config = dict(
    n_layer=8,
    activation='swiglu',
    router_score='sigmoid',
    normalize_top_k=True,
    balance_bias=True,
    positions='rope',
    tie_embeddings=False,
    init_std_up=0.018,
    warmup_steps=103,
    decay_fraction=0.669,
    steps=8095,
)
Below are experts of layer 4 (counted from 0) of a mixture-of-experts language model. Rows are named router (the router's row for the expert), gate (a neuron's input weights, with its number), up (a neuron's input weights, with its number) and show model dimensions 64-127. Each number is 128 + 32 x the weight over its row's rms, rounded and kept within 0 to 255. Numbers have three digits each.
After each expert's rows: "gets" lists some tokens that make up at least twice as much of what it gets as of all text. This comes from a sample of Wikipedia text that the model never trained on. Tokens count by the router's weight.

# expert 5
router:071112087141116122158118133140128157099072146144102118165120139117122109044140109117090190135109124167128115140173116098126135180149102212108128134185132123091109165138084155120123133115122118
gate0:083097087055064134155123144152158185136122091142145138138112134130171117111130182148179053153110141179170097162137105104084113126150087116120167107213114129164120148147167143182156135107152133
up0:105144108098070150164147177083132104143137106076199159149093132147167200120155147136173133137037199143064117169113099178103124181145166123098153111135108138138087065117147070142116093154107098
gate1:095134140116154099127186111059169146144092134126093174143118120147129155109105175130116141174155138156137121143118148169105117067107126134118131102128109167179100164101141113128144150172087144
up1:123126132158153179161069048151145090151136130115112125136158178107128063167152119146171148110168109163095126116134120042180195113100126152127153158147085131158138142120117124139153118154065153
gate2:170085100067147149115104106162108132107127101116070118120146160122106125093098147122101115153110078160193099088158146123127146123083131113064149114047128106152095138082119143141125175105117132
up2:098083167141087157083190137102130103145180110108159157083109098150179183146129095146121199130134167098125159104122130133091140107161111137132105172100193132147100067150077153151109161181104084
gate3:155180107188155164149132058113110115141122163199136103172072081144049128104088182168114117097160151108166111119107155132165126126113119128133144135064165104146110123041101134072117136148101129
up3:146139147100174140097129149130116150177129161143126139147161109122114057135167150069120128142091103172177097052174147197079160154157153141133065150114105134104126145104079142139107127173124113
gate4:144108147152091129091148080129114116064045081114142179110099082119129184125111075135147109111166124177201100169109168105094124122089141118106123127132118146106168164166084146125105117136110133
up4:177109146151172193127094113137060162130171148112129104085161104098140192096098124160150100229121094133071095084166205145102126123086166109103179125165125135190095082106064132095124157152111113
gate5:166100094187164107092143208093155128108115143099180104066108145161124154096059117089110130136141158102135143161093168162187118129156122125073181157099140147115129125122156107137150164119167136
up5:154126118135107140163158127107107134183130202077120170116125129112137125137178112156089158203196124073103102125167105117120121060124151150124101161082145097140168146168104086144140177123177116
gate6:123139107145154135112157140138096111097102112120170137175093166115133113097193106115143130138072078115147127096144145232126103176129097167109114166112072097137124129126072079112097134087120140
up6:170138102120134121145127174117135108149139146124158132117079052101115137160110135113131077147087097108130110134100127095098143210170071096167110124075079119079081163155090145167182166106130081
gate7:107112167122120088150192107177094111148078154154156154148071100109127114150111136117070119109085105068124210168079135098161149150131148169123177149134132127116142130174101126105124129114052142
up7:140115058104164105123099090172150157116205227155154066133139149106163110139049110139147129129107158160110114157186152088100171106164174073130174126121082085140090137092110176216136105108168104
gets: " was", " to", " for", " with", "ed", " had"

# expert 12
router:067139041133113192149116139098089200134075167108074076116137055141088112128136147149128115190190119106114110162154083102116115171154158132128078160116095182160093170140170063106168101116116123
gate0:163121084034144107165089121112066126124116100091174091125133156136121148115139071148129153131155156113142111131165143158135087130159150126134118126105135139023108176116101121124142112189043156
up0:180106102119144086132069130136127159138075193073197173157175084183112128163095134116154133156167075077110102107075175127156129119168121103137113126081063137153174076111168167128109156094085114
gate1:131163092087078138069116163120105089099164176095135162120162129139099141098094121150144117154122149081086162175143098104154075018169155131109117156143123129143151120166159174167104118067114086
up1:121110110092122063087105160152139137133157096050104111164168096130148112106134097126162086144133060173118119162081191218151138120175154188107120165115165107128142144148067158138164139109144156
gate2:140110116140102150161161120101109140173171130158159157134124056100132212110123097111115117180120126101114112135067082058114121118053109141101104147133116095150109208167124108162113104120114133
up2:155120148107168134091199104080135147119174149151186062124145108137110159114155147148127208143109071197146121149155102092112163139139093156121108131177111079100122092147152111088151149087095214
gate3:118173122143158111084084101114132199134085106102119111122138138134155101079171149098154126106130065112153138128092197150169085165167157164167075059126100162104112115100217111136125161146139114
up3:172092166149153177089172107132076151175102169095151116159112122067093154121152112148062045144154170096105122146151070102138149148159125122140136091130154128127137093061153154110191120171121122
gate4:107112145142103214110074113118063087163143114137175085191155076149154154127120065110145163146200123126213137131120154134131111177076142164144122148121148127198131154108122152145116105128112139
up4:139090133100140148179085135096113132123094114154110029147163111114055139154122075177148111125137108126150091194094178118154197150150145166108119115154194181099123192154120126099159107150144102
gate5:152157054127175181176125131108155153084122146157143118088126112106140147144150128145079173099165106119137110124129125071086092170171128126060082075143153123129094157165080088146116181086123129
up5:105132119132061167099133138154158062072125148182163182164142134152106091083104067108150105070133152147137153163156156121084120052152105136095080139117193147122138127145143109138128171170088068
gate6:119125171111125119116091130125112144068171138083147128156109162147114097169093086116106165138137115151093189130060094131153147151123127063122097138136154142111095106073125113130090101155165107
up6:082116175117091085083061146118137149077175158106123088097137127156132181179109131138186151128099177107089149137076082116119120203143073145124099105145113101122141126118082130099158141109130154
gate7:100160103105143118120119127118130119181104095159149204146112159151134163176090099140079150113096116173119133140166130117127097169154123179175139107128145098104146140108167138147169114149123125
up7:148150193155152117133152102095140071067169110129149039102175096142144105123136119137152107139080122152168155095095130142096129082101088101140102080111076154143125154149137106159110153133131200
gets: " a", "-", " and", " first", " or", "th"

# expert 7
router:131107142147112139147206118237145138085073143149069115198128115121114080147159088143143147127108164101111094107184080117173124163156130151117109148140169153095095117210101161159197117105117121
gate0:184182138095090191123135148121126204121109130174097105123159138199151120106151129168155115125098113149127100097113145150102155114187154161112129168160148103106137195075132160065163110152146119
up0:136087143177079118148113177139160116128118119148161145143119148139087146150127191160125130101115151158209090092096130151151135120135110135144171139113130162132168125140153179141091138114126079
gate1:115136133171139060138154104164181149117153129170145119208139146169141163162138163177202075144135109152117117135092138214117108132123113097113112099144130127126150108148134099179116120126188160
up1:080038112212165101145115158160140161120120132119147112128149104144163181057128115083048213145090106103094126174127136069161110114153118150135144169188166116123105102093165059123087124079104119
gate2:177119119153163138113094115157085149092207119156122141147117150084103116080154126111074075141183159054122176113111085142160118196169065165149192140130138112128161111189113143100118094154138113
up2:044189122148157086144123119125154127150116113110175218118149056116103139092169170127073103093151057133132131094136162087144150101149111190129107070112130115121155140104107174081159182108111098
gate3:106133152110117105122109115130163162108096164107173154140130160132161102100088121117116109124129099117167144178128047210205173180148139108099169159168142134090122166091123155098134107084094069
up3:067103133129082163160069170149149101082128132111122113113120120075099180141116114081116102139152176117099129197154120089106127089167117175163154128159134063251184121181127105080103160143141125
gate4:155116065117204128184147129110186137144113176149071141143055113137120089123112163153066146133111150120185088150148142121161171113110197127134149179118092192118184149122124080182145175085169152
up4:160114124143119171077113135203139161108090179129145156102155124108133103112109118050111085107117107156124156111085087078126064155110094148183142131132125090123136103134131162141119179095099156
gate5:099119092107122089125111124063145116148113108129149175160142147151153099137106146065069168097064117099114102085105159124112131141141156066129123168060085119125174159140127167142173125156091092
up5:044082137155154151142125089149126143104111066060158102124168102182107097105099047123146126181070083093155099084111060098125116071090154138078098130148110138224098151146160148077122122216066141
gate6:137123107106112075126080109141107070120190126048159096144107109113082187145047064148154109159126104171156121140132159132091144096192174075128161114088101085142072078125110130092089133168132084
up6:121160132142142145108101195146137104090177118130133105138171133162167155095171103138118101153090119140117058113107138094131083101109126140118074135123117125101109159153146094128180129165162117
gate7:121130126136095114131102129134104093130123103148106119107153063136127108162114118101119181112133154108138171174076115113081143061115138166160121091099104168161158168092144070112080082118119089
up7:148108086144152067125071141135125144102132040113102075148061183126150134084120167110116100127117169078180063151162207159111143115090154048132067146142075171141101135134112179153122124210224197
gets: " ", "0", "1", "2", "9", "3"

# expert 0
router:102172129155121123144197119212145106096115102083093142103141176118119114104171111153138155093118066116122137178175094114155119152137150145150130158145142119107068077132157149099195129026069160
gate0:139147165135133182147168151096090101127121147125094160178132139096199163064134128125177097157113145140126093194155091121122141108106162083069092144098177173127153146156093092102096100145153096
up0:089081154125050102159103078134118100116184064136096107197135135134156105115140082184128124111084141135198128131114153190115148132170130131122102179109118140125141138107113136161131159129146197
gate1:134119114158147136140183116104076137133089106154223142108115138128134117124088140111093167149109056113115142085147152154155112108163125142157212104189128152116058081144138154106134154108131173
up1:102182135133173088099123085117166140173213113109132142145111134128094105119068128072115159080102166171080127160114087141153133152127101178132123166104114090124102136075092117109137124128093080
gate2:086131167116138126127155156114135176156072152163174107093114116121158176085136143149139120152117173119108070092115090124099103166117115121131098083139151148139139107145176097112069138109127171
up2:121162073132128098085134080088146131106126139119129083166073098179118075071158123142144156130146068126153107118140102157147134114090130154155075148130136103166143078138096111130150145191088161
gate3:120117143064119109154198072087183110135106167105061089147111202139152103117187127132093097150111118122098150169093111092103157099174114120115109143093082108156215129084089173090127146125186168
up3:105095101169165188131159080157126097115121148133117121101134177134103188183096139162150140074107119126168083158130119145046127135117177150174077116101092150115144139132162130153059150164128057
gate4:138125123109159165093124095134111113214160116177168180143129110114133132103093112103150120160132041164104138129105127137162083203133158111175047132147136175090132136124100110100112149100073139
up4:099168186148078172108093197093162197105174122156096131106111206114185130161154129154075152145102165107116213124105121166130136093171141141124138156147123149148105124094127115114156097152178122
gate5:069118177201119102166184097157153092091115074127131115140144175150123189174149113119146138096143114082131075111116156120108164155153181087155132101060096122098185113138149164125164124132117151
up5:095084125154062078148092124091129133186066141103192139119130053119125152102118110116128222154149085104158171091146121109149128193117170085107146079127111101158137126166077114065143116161068119
gate6:176163113090102152118115100144095106186166194116101128131101122120093156124223122169112161086145134132126132146141169095148144125103153092127117122097129124081138174173105116154099080109071124
up6:101130160093154114105129137119069065114095096112158099104138101148119186080119095133135156123137124152119096169161147127201155121041096151145094168113130106102152146175130171148160163155077144
gate7:151145101187151135143154144111131159155127140100167119136158132157109181091184162153093154132194046168097164147076159084198097155143096115120107096172158113159115160153132126153117101110062093
up7:173159144177065126111150122131139099144143142156144144070119088153116077189139112123071107128119145121184166153084146140086136126142108105112159095145120168136066155082115104113114125153134091
gets: ",", "-", " and", " (", " |", "|"

# expert 11
router:094150131151128153156117071137123146170109123123121087089136100094165104056112168169113151139159177103135124152140178105100114137151170159091080143163067133082120153145086114102161106166146113
gate0:085114097156161073110161109102143139128079127081226153087127168141080134157115086115102072121127128163183131159101128153115120115069106145080112133162117104170156127134117073090110140164131081
up0:117141090121125153140113142065091139138148118137138129165148116085144165144117090118110141151137106085156111131139149112091121143174196118083136077149100099112121138182123078134130103142137120
gate1:090107122149102141125146171081105117080182153139120103106122106172123118110180089148127119098150157125117160113172139152095135125174114118130108085135100141114112164175132091124140123096127189
up1:117184140131138115150121114118112096135129088099079105132133125087089071123092170107165059079104177034158135189131115139071183191118122168123124095119155072115148179119127095129094078119129128
gate2:129172135167130032083111118159135125116163092242119113154121097131097173091131134130189083094163120079147133104137150164087103142039087168172088080137091201143136134084102134114152099121142123
up2:096096081109124085141081143125079116102120109154113127172133106131134157169086092120167124132062085153180126146072102115096117078084153126172120118179102087153170147133083114150178042120172069
gate3:149155153126182116213077161119143150135109086149123098130120131122124157077162129073150084123092102064164150113106153120132140145082046072091106132161181103103125201136137099146108083131145102
up3:136155117133163150088090135146171135103138161120132140206072150108118122097172123040150150142103144105093116137170067101147177120100099086152151092168116136161124113104128172126105144110208141
gate4:137176043095123132180134132127138148103156073133068038125035127104146143109150140147197194138094150114123068123130077101114143155052163108055120154113146168177190140156152101181106132127099123
up4:115062105116155143150162143128142142125107110100177113113208132127157078177136114181129147107126130074104098128113150102100073141155169131074160118119142210135154168104202123148156121187163173
gate5:122123143101182103151140103132158092120124133139109141136170093103132145173070139086172046187106133164114092089091128180105092110144179104099156094091088087060107171162158152145111138158151181
up5:106163210102092174159157162118120109148143138098147123099165171091161151132135126118077092099037133114150102139107074106170186142103154165159070187153149087120117165159123129167082147031073088
gate6:121167096120159164081107110077131101143154166148064147105130114133137081164102103179185131157119139152098122149095085170151115127129191160157185149123092125147143120154147107071079159079124113
up6:166120185166146150120137090112134193147109098166136133140093118125105162092119134112125186161150158094127080139159143159121101140138046101171136134132082140134161111088144134077113147115154167
gate7:074160093180157091132135174125145126122126119145210094177127132105072169141120181147119153195084114140094138157078095149123112056154136121163124082143094110109131142131136108134109127160031122
up7:185127099111099133121153124138146128149100102147164070128207091100096143105120181104118139136144120140152128133127108120115131105104135131115164130117235096111084145154096125136109167191128157
gets: ":", " of", "s", "ic", "ers", "ing"

# expert 3
router:102109124099194150180133146144149130127130141152106125108145097149146077121158127139121179166102101109117073142141131066141092174126067125098131159126125104148072083098143149070163126111082131
gate0:140102140108199113163118172161107097161098142163145123140132141119095116112117128118041137072124133141172160148074085078203129136107181085138101093119165118104093147138118120171176151111162133
up0:107090145142158169162089069096144100139101120207194076113154132214120180099133112105142113122157117141177128112140133161089114108142092134103080156117162086116080147060142175158144160136164101
gate1:154118194179118112097111121102104160091109190183133125119046149100137089140144181118127125164140128107113134104110181113137160136168138090070122193155074169126132086116084081151177135188126149
up1:179108174125110107141166177189119123155105157115068105181133126106128148189148177131162157101177134141128157224144119109111154117180133123088153146107192127116099154154075111133127145143099149
gate2:128104136146104119156117147163085124137156149134128099113128151086143158220071063089166169139158128090160143154115062105115150106164067116135198105068080190181156126130192129082121109143070061
up2:150144155130128133120112111076127087125126164109185157135103138134094079060143114211084127164084087152146126117150158182149135144177190104124100123054122099121136154085084117100058085145124136
gate3:105088129175198123122073148122118087117142166086142103146061149160089132103094070104115132168148104148125121123114125094211046081121126142149120110107159118137135156164115160122116166110093161
up3:146131162081148156100112117181119197081152114110101143134131124151176112137161151101148167105127105128123153082122108157138091086109095172101078090126084129142135126080121137090080126140175172
gate4:140157175181097126150169056133097191102130122139111157134119121140127109134135130144133155144081117097095066137119105138143138148149106075148111143159127041134106086125109126119176121163084122
up4:095120108098155157180106166146086190143159110184130118132117135120128084181143102095143102144131169134112083138161123212088156143117131190063145122093138129153163062116164126097114149137114141
gate5:155112155150084130131107152101100133135124163112145148074044105103134182085121105093097130154121175120124162110124119146125145164178083117167126106094172133161133102119157156085193161112094100
up5:106128105110140172107135092136163142104144143163149126180169140058143111098143112106089141128163150111128116063145145117158074167185140153118112172129093070189151109135113065185108205136046168
gate6:094104115128172121107106128100155170169146146118101200149106108151120155154092133135054115116147168100133144172153104148101113137111132037145113186146138075088147109090079125135117147129146062
up6:141128130134129119169155171113086096093140140143206145116128122154126174091152193161097073174111177132084084150127133114138152110115134193107069141162152142125149168106110142150131171138071131
gate7:171123090169164130166153069134114122092132067124046149180110110166160116129093065140102178107143125121083164164099096101126089147069121178159171183128107058136126119181161100065055131099149069
up7:174134152143098100184149082148169111122136089136093113150129158157100119161114104141075080157118133072114159140145079131213091121094124101153154205153129143058077123121091178191174133156114154
gets: "\n", ".", " ", "==", "===", " ("

# expert 8
router:109095119151166108103151089158110141087149134117128157178121146110102153093153139178091139090087103092138121156130122166103103135104114171097091160169122148109165102173148137126129128135058129
gate0:189210144165151088122104122175156073151122078143137133165151143154126180139112150134119119131134103179168158111182146152160111141139090127123144116138120159109147110116110120161094123105163117
up0:181109157090055079095078096130120144125120157123088098112128090135150159158127095079112143134165128161146105089146201153117090089102176125092117152131151123120170141149101090050183144100097121
gate1:118120229135130179180124106105143058143054155108110170120150126139070102125205143107108097130148135148117128162102091133101150122105137095096163087170125149087083131113079149176123126155195085
up1:117128161158160134091120154127117071121067144149080102124168118066092118125137129155105151114108160136148172147099206051137098183104127128119151195119111153099110047101089131129168133115124121
gate2:068104109110187191216086109095126146100122080103078113160104157140159082122144076084166156142120129166096205132107149059102085176099089155110115137060101166082101146124119132174161165110121189
up2:139141162143152104114075069162146139142104078138119091093111141119089119057175152134186151123156156105137113089187188164153066096093117077159171159119105156102148148098075091150135044083111137
gate3:165161140172110193149122167166187106133182192148100116069131146183113205164139149147151146106118208173157121131174161182192100135059084118159136084119153144137075127141120117105092153079121190
up3:085163177125189139156129109162165109131099107116094135116106128123110129128153096118159145097152155110158154149124169145142171129173093111133169105153136137155091127129155151086141131186167131
gate4:069125156094090130086129197158094207094113124138077165122136075142147146146140075092133150101107147127087109201097166147129117117172132163173092107152125114163141151138108105105135134125090063
up4:103155155060187085080156082162134163125159109145093107098110110149098121087186131090108117153106111099082130110077173134147202111127175100055144130159138070128117095128144145112091125134178148
gate5:088059131126119158098116100108155124115084153101128152099149113143140167137095125160115134098117135132117095149146066121122134063099129133138144110167174084134124134102100115157116080143123056
up5:139149102080114172104149104155135122135119159168097185120180129095120147126100128165135163149107185131134137120153130177135110122145134133161142152133153192113157132133120153122077100121086120
gate6:111137073162147151091123069149106104156130140130100162114100131089080112111168132170137120135113087101170091154128138150187163104149110070098169102169150203141099140156153134138093145135063155
up6:093074151130134143170157145149129175105141079120108124134163166126151150086131128098141072126106113154131133086085134167106088118068109123060191117071167123202082168145130137174140079146093142
gate7:097149059158132134133091088146138122121095086176149144113143168179162159122101136164084121110146157146122140113130134119144148091083201139116130145128141176166155151114109144142158141133123139
up7:085118119076133126172128095140142198131109120138132144130119122120149116121136126184131086123159112173142170075156132187119083127117092116157121106085174135124135050104095151115129145081073139
gets: " |", " of", " in", " to", "|", ":"

# expert 13
router:100148076161123101112100161185091142135102128144161093175147133117135068118185135153091120134130138115082060113146142097178158187142109122135145130124067138159105140168117155104147077072154140
gate0:091093188151155169113122149108081093109182115143105092179111062163089130111164118101158147139110060100158086141149156186096092115133097130078104077114103084179153083112155113136103157075134110
up0:173139090112079071102156146152133125092104086168136174126171098150138178087084135125089103133136128117142133114102131206129173088085092185151121074131116154091136107138164064195070148119142112
gate1:139152143177151093204098151139100152129106097097122098151103118121211157102123132136148177142142138144136095061075097130170065118121118160101120108142141119098110157145093140076059142123103187
up1:127130201103091150136085095201176118134159136069126136104148157176144084107103118103102170104125103122111210128127132077089085171100101147142085144152173141156113136146147086142168080085109117
gate2:139151108158118107096142128153077097169129129144154104090157145094095099068208162132079176150140163140100095110116065132091160122142106116140138116092114107136147159133224127093144095126095134
up2:110142171141153154103116076115141082127177102111153122131070132091103097088120162143127105089143071111108096105169167116061151088135152084075161130150092167115133161115102097084166107139105122
gate3:096159129154093194073116080121105145053150145161056147134138099065133149157147160162132172100122092122112162146139094094097144172152091121189083086097121142134100069149154149088107100170063187
up3:154154180088068065099092149161128106131161167130130103177191181113137183148130141088186112083109170134150163082138098099143184156116153177164111107100120110058098117152092117074188156132149133
gate4:135144146160133140078109117136136115100161145170115126104094157125157156163115172101067119182113121147146172146146102081138170090102100134113178089103116131144141083105038131117169085094124153
up4:112165127126164148123129125125137174123145144119192157152150133122113111086149116116146113131034136085159135101098103126074124184114179135124099155122105093127171137138188107081132105105145055
gate5:111101084135136179133174181149165143112114064130138119124073156155133129110191119083189079157127143179147076103081138175161136180097093149104096081146091103086127043150102159080125111122120141
up5:174137110118118119144154124114158166154107034142149060149068159110177137154129134158128128174140155090145136205146072136152124129109129105097041147060140125137156087109161093152130101088165123
gate6:111158132177112132117181125113136114154147168158123135124136160085143130121110111120115135112118175162129099124082169120138167125186097158068114195099073087077210133171119131170122132155120085
up6:070128170114133122140136188072115108113192156155177154094130178118113156112183147149073144133095113109132092108105157118171057080155144142119139115093126136166130108134157108170111122096158136
gate7:077138178166154097086152173123181153112095132136168134096142122137108149166095099128160193083125143149133164080164149066164141134146105156122143145116143176116116122092154159193135130131119172
up7:140171170106126116133043153095153107197091104134108104145105103095199120101150182107083112088123153147083114122091111156060142120100153150138125115164160092139124181107097111094139144139115203
gets: "0", "1", "2", "9", "8", "5"

# expert 2
router:115188118126092125114122151117076186098071145162119069181082194119054094163188124151151105123128095120143123146219086034124143173117166109132157148142172118076128128159148151104109123122096069
gate0:149160141120110141133098084180073158138135139111096082087066103150074149120082173167078129130133152103137151148135125150096146087151169109089142094125069096171205166127135092107033140210149081
up0:128139108136148134165129104160142102068075175084112114096157146131088141173170124110116070147111133121151105094103089095058100103104089111129161150144129179097131132195110124094151102117176121
gate1:124107109135125163152113183166105153132117094155120153149130126077112189110172101098137173074068117127100184145183136181111149168149077049147161124175097160094153123143194161055101076105125141
up1:128159127138142102127184104150111083100097120135170125140084173175143147106090164111118188132149086136113093080099186191124128111127097084162124089148072143112124126125104140125115129184103152
gate2:106166165201127156102112139159154152159096133106108136083101138136098133173128149114122136119167141104090171158142179118200177147119121101101111137091150112126152158138135147077076010158145114
up2:115171095131104110195164115157076143155140117133060135167074175135109121073185112164080095121141090123069140191174142118171184098150123203118140108176110162130135124123133078124139096091137122
gate3:193092099126110095141183081083110138106074126100094141124103120164090082133088067149126174153143149133124142114130151115093079113129109109126069143158132071154108137097092112148150153097148141
up3:135116096138112156124119116120111102080098177152168197105076133078097135158138088130127151111155177176159119097108142126102104088087089138104137130089103160135118157153106165096150102170106156
gate4:086195149131159079118105128121108160182122156147086115076093120140113137142102111160114138105144116138073110085160115138157168169102146168105093122087116153155131156112113095133120115151087136
up4:126101172128158140086073157116095138131137074177191099123112152094181135166192197107128157184126109103154113143152104152182082087121132100112150151095154111090126175107103169152132166148195124
gate5:137112154090125107130134155067134134079131137124099074115128132101134105128096130147153173104205126132060146169245077078110104146131161206104133132122106151129128125111153086148129128121150104
up5:111060183191131097129140114069095123128152093158117062117073145095135100195102085146147171166160160121141113102075125141127093158128157053133157114181114120150086111177141138108123164117139174
gate6:138125188169153168099148163155131112107116172117181104164115105143116126108153120127113174180058200167118094151114086207121147138176095121058126128091066132114132146121133139133114196192113078
up6:085133126165120148127131185076106127167153152116155126141110134024113153096104136168201165146096116111151166155103104110116157105164235104149163093106103119108161126126150132118138090141161174
gate7:072173158131088106153108074082164112158099103196118122099168085116092134174102147134098178114103133094125138119184089170128068106152132088130123107104204104110127174115178154140126127153155156
up7:147112132185142150089108120137164110111143074179164120133158172119103103123154129133078133142127123127197146099142150118081116110131128177103115128158132172176132125142134129146119187111131152
gets: " the", " a", " The", " was", " is", "s"

# expert 6
router:101089110176171161122118048180142198123131115153115092078091165087151081102160099189139159084127177106088114105144130060123150145138146140133069153142167102125122144121115111148133105144105088
gate0:178095095135037167123069138111128098104164136100151142090140134109090154119094147096139144207122111126139194193133155151111102117158150129133128085129099103158093090124129186112101158122179129
up0:136123123135084096159088145158169207150106122143120159144146066190063209077150069074151069135149149100122108170136123109146135140108096096146125107128100139097108129164119109113128095134147156
gate1:107121102104135135125130149207116162120099132128133062078071127168120104112153161071129091105123143096118125156124112115124094083152125111126106107147177114168197101111132148107136120141100204
up1:134119131068105211131081175160086147130156114107124155126099152161168165086156169199149073156140138180114123148101135126138170089160153149152072155123090155096101066123105169164150132129111163
gate2:123147105142105144121069163119101148074083100115159119089090165126127127068139171094133131054122170048119069120125040120108140166089159078107097151171112219108112179105166103131138035151100150
up2:106131128144116162134136137152112092104135125123153166179168099159138102098118104188119124144093155133127120180136182117108124097150135028196204114136177097099133093065126164127172192098107149
gate3:093163151099132077147091155113085183192075162124133112160131088137120091097056105140185134081139090159174058165121114163112139119177177093115071154123180087128186109101127105163190081143092118
up3:122114132134080136128100132148143130066141118090162116138124115163128139119119090077112102142136148164120160149133106100075158206158141151104109156141117191082130166183157152064189100028141114
gate4:105116145164145091125150171160166106084090136104148153154139208132072086181163152193162127076145141143116119056159172186169134172145149150097148143166135161142132187143096141105099099130128096
up4:132145145122135082138110065153107158143169112113135149164109122161126128097141124166134063096123102115208154115143077108117130131073119120133137145097093114114120121132098090096207171126138159
gate5:112198199127092151145067200157173157144113154089135141141093128166136059127129119199150093125183145159101158107129103088107105125097137125137108119118112142124150122132135152149111182178130162
up5:107107139100108118160079143083128111089082162120101085144112090160135123160123109074120150084171129140098107189133060081146119191104164132137136066137091091154120155086154156166152154082166137
gate6:142113132126145166162144161111145100095161189113069143164104113116173089170203107149104156164170173104103138162145104165163123074122074145092107138109153139153153148149110127118089117146144124
up6:175078089125125106126111178100088128128045075132090081071127149083107077095101081082105154090137126146129170085214160132120162168173087190086116091088112130157153114098116099186118110108115119
gate7:104118119141144151115148120124109109127123153128100110155057157066109083200129140114110119097138132112117130133107068103164088041090154111159137080117179181133099172166130167159098152144114121
up7:176138089094149140091149143154099138165099202070154145159070148191113172174129081102160088152102143169131182098138115133097092092100142108099192144120069126138125139106129116083136122130118173
gets: ")", "\"", " that", " which", " =", " who"

# expert 4
router:110129115155088087171155102161138119167107154132130129127086124176128154190168158110125136083101095090118113130132081061161147165105138148123116156096148108139035130162146111137195118177174088
gate0:076054134208126135074157133113146143158144070154108116175083135165132157056015216114186170051164129091100169115115081194127049093165097171138161099093108133076078099117131172122141133137110112
up0:179153168143175139090099142131084052149154154096121147153107071172158117171079123169110141082171082138111142169130110156147132121123153172196115065152139127179140119182088187125166148126124131
gate1:151130154121086158144118122133125150097177083169081164181056120093161163161161147155143116126135139114166109130114098072101139178071080148150149079137117183087133143113123157154192023093102104
up1:161116077165126099128115098190182167015135107117088129083108102098199088143138141139121089147105177181109175148123127084110037123140133089135191118120140121116136100179127088077140103105120126
gate2:086139118201167112148175092143134147068180241113109110134061117190108136201157100155109116091077071114146140137125108077129132179133104103105120122131142087079143108110113113099109154098168105
up2:112192161099089123139115121129161131137058095138140100104132104161155173124112153110102082141212131134143164127054083168080059132091085119116164102120130141177121121159123148111084108163096149
gate3:180148188083156121119112113124088171190142155183174084129118142155041160173105119176128132130118112110121182111125086183098157105122108168134029097105119121094077129140159129150131165129118088
up3:134158116117102146122111047126083175147111136115159151130119118112125107108091133109121100165191134144118099123047134075176119124131160152120148083129147095144097092083110155123104086090120130
gate4:143122132126138111132117136161131161121109175149124168160102051152169133112142125085132111134132104074168132125116123111156113159135147115129131075102139200147086146116113136113129115104147121
up4:177113222106172155124138154117089107086145100108125135140120147157178148167137036120177084139099092117165144136142127084149138143150084117199192129127119109086161133114091156123147089134124125
gate5:188114127170107141148064102166073149136164135102114125120148112174072147166142158119116146150087156068156140156099081107076082135145146160135094136156129147142101128157070108168177117094062187
up5:123148126163134211182123124126113153137135175155123090055095153155124094090122136153099092098090112147116191112126097106157139052085143095167130131093115111154151148112118097068142140120157174
gate6:137134156123120192119130079150131152140187096134149144124119146147082097175119156112079136093127135133169106144089143165140133161164156119175050139177182134085186168124092120144115124134142153
up6:083159077091122083116092108140146102104135047139101104127170109170196107189133045170152152119139165149136119132179145052096145151090149126171119123103118157094148165081102128179113139168177107
gate7:133102168142122079163130149133152130123104169146051115121125128089142143135109104106097122112135081123154138120093104179093092111129117120188106194138131132075136132143144080116197138106150076
up7:086105076125062135088145122114161093101158137176121156096150159151097119158115158121218123140152146164112159128077170084119144100174143143134126135154166172150154113127135114097080129156166088
gets: " ", " |", "1", "0", "2", "–"